Experts of a small language model.
Size: 8 layers, width 768, vocabulary 8192.
Experts: 240 squared ReLU neurons an expert, 3 picks a token, a softmax router, a shared expert of 384 neurons.
Training: a variant of SOAP for the experts, 557M tokens, 8492 steps.
Below are experts of layer 5 (counted from 0) of a mixture-of-experts language model. Rows are named router (the router's row for the expert) and show model dimensions 512-639. Each number is 500 + 25 x the weight over its row's rms, rounded and kept within 0 to 999. Numbers have three digits each.
Before each expert's rows: "gets" lists some tokens that make up at least twice as much of what it gets as of all text; "comes after" lists some tokens at least twice as common just before its tokens as in all text. This comes from a sample of Wikipedia text that the model never trained on. Tokens count by the router's weight.

# expert 16
gets: "|", "=", " |", " +", " not", " *"
comes after: "\n", "\n\n", "|", "R", "H", " R"
router:525474482521468526520497497487523454488516539501511532538539483482546533538492512469453507510531525474484464459460507515504484484473475481535516470502511495506533495485496484564523527489487500521521536482518502537461548512464466483525500505508513540530512559497505535465481505493496515460482492543475455538495503501560515489487488485484504489487480513498510478530512507521496525495503

# expert 8
gets: " |", "|", ";", "  ", " /", ":"
comes after: "  ", " 0", " 1", ")", " 2", "%"
router:506524487533498526487502503488493522502471530505490461563483516524523483513586463496505484501509445584484481484504515472500515483517505500523482503542502497519506496487540505526520486496542492519521487530512474512521515500489524515541481522478514474465433543502454508525535506507503562472540507509514506512508513545500525540526508513475539460492467492520505493519491511532504517479484

# expert 10
gets: "=", "\n\n", " \"", " p", "\n", "P"
comes after: "=", "\n\n", " (", "-", " \"", "{"
router:543505449496487477511493544497491495535539494471493520528540475467528445536501454519524480473520474473496492509550483501536535505516489490547543507525495548538518496521503477496499559512468439507541522482495475499470502505485484527532500519464481481504511519494464490485537502495447514484486487528468470502479534520500491496527485503510484480495496529505500498543480523487489521496493

# expert 22
gets: "0", " 1", " 0", "3", " 2", "2"
comes after: " |", ".", ":", " (", ";", "–"
router:508488495520502543465512519537476483534495504494514521530548530466505486502506478470490488467524540529534504513521498527516515524456508503458537504504473471534500520475489510488533502505502472523530524521466527492494517505520512496478540468481505516492520534532522499543525487512518554530461476512461503524496497480531502514495510532487472486482497538524527502556523517491471512485479

# expert 23
gets: " the", " and", " The", "-", "The", " or"
comes after: "\n", " of", "\n\n", " in", " at", " to"
router:487490483510489505516503534529490492509516498466519515555515486499515505521465543467461450520499503509492489554528513451524537478499507496506546507498531544512501540514495532497505529521513503547530493432551437524503499439461455479544513490480490546490477506494458512526533464468519506528486507525507503512454528457536495518509498504485488504455488477488481512523497483502472517514486

# expert 7
gets: "\n", "  ", " 1", " inter", " —", " 0"
comes after: " |", "|", ";", "–", " ·", " he"
router:517430476449491492451508522489526489534536522479549498516547489480505500503520486497473453493492508506511532567448552521523487507495498486551496492552467530504473487528529496558499505534514482488527503512497488504531528468520444505509496449491524480506519518474485505505539481508492542509466501495498505467461495511545531523491524532476522462503507506545470492500519496499535509481520

# expert 30
gets: "-", ")", "\n", "\"", " Born", " Location"
comes after: "-", "\n", "|", " •", " Preceded", " Date"
router:485490487478506472459491553483490498527466474521493523494500522503506510536520513539485531513495510512506516477476474511524512484509520534496497517502544525556466475489543509500508517521527498450508519483506486508492495480487491511513513499474544515526503530483458521469478527474516487493523487521498459490521500482457488497505470502519535436467483486497487505506466513513489499499498

# expert 19
gets: "-", ".", "–", "=", "/", "\n\n"
comes after: "-", "=", "|", " 1", " =", " 3"
router:508509527492450516517487537488531521520460459469480477533496499477512491503480500493478489497498532508480496465504474529512540530560503464504493489504538522478549498511476470501550529493515496519502524443494509505455484499467499478552512499456497475489509505522465513481524497480546523468531482481514493511475551436553576490519497473514471495510516505505461476519506502505478531485535

# expert 0
gets: " the", " a", " an", " his", " The", "s"
comes after: "'", " of", " in", " with", " to", " as"
router:490448452494512508494499521536507513538477479476469506539521506486471475484484479481508466474472514502479515558472507538510532530513502482478525535507499511496538460487483480516516481528471495532536513471532464523458492485493482553522511494478481495489493524497472523501533487528535466533472514514498483463481477443479510522489488488535490463488474472513511491470517455557460550491476

# expert 5
gets: " he", " it", " which", " He", " It", "s"
comes after: ".", ",", " The", " that", " where", "The"
router:521513495469463527530486526506513514570469509479502498518501499454481460509480523466486509498545494496519503502426496487522514522469512479530529507517517498481493460502522468503492489547526473544500532506491500508461458536506516508524491468440459510518468528490499515502544461503527535532492497508513457507473516526514505496515458500494523488452465493525509508539472478510482491470502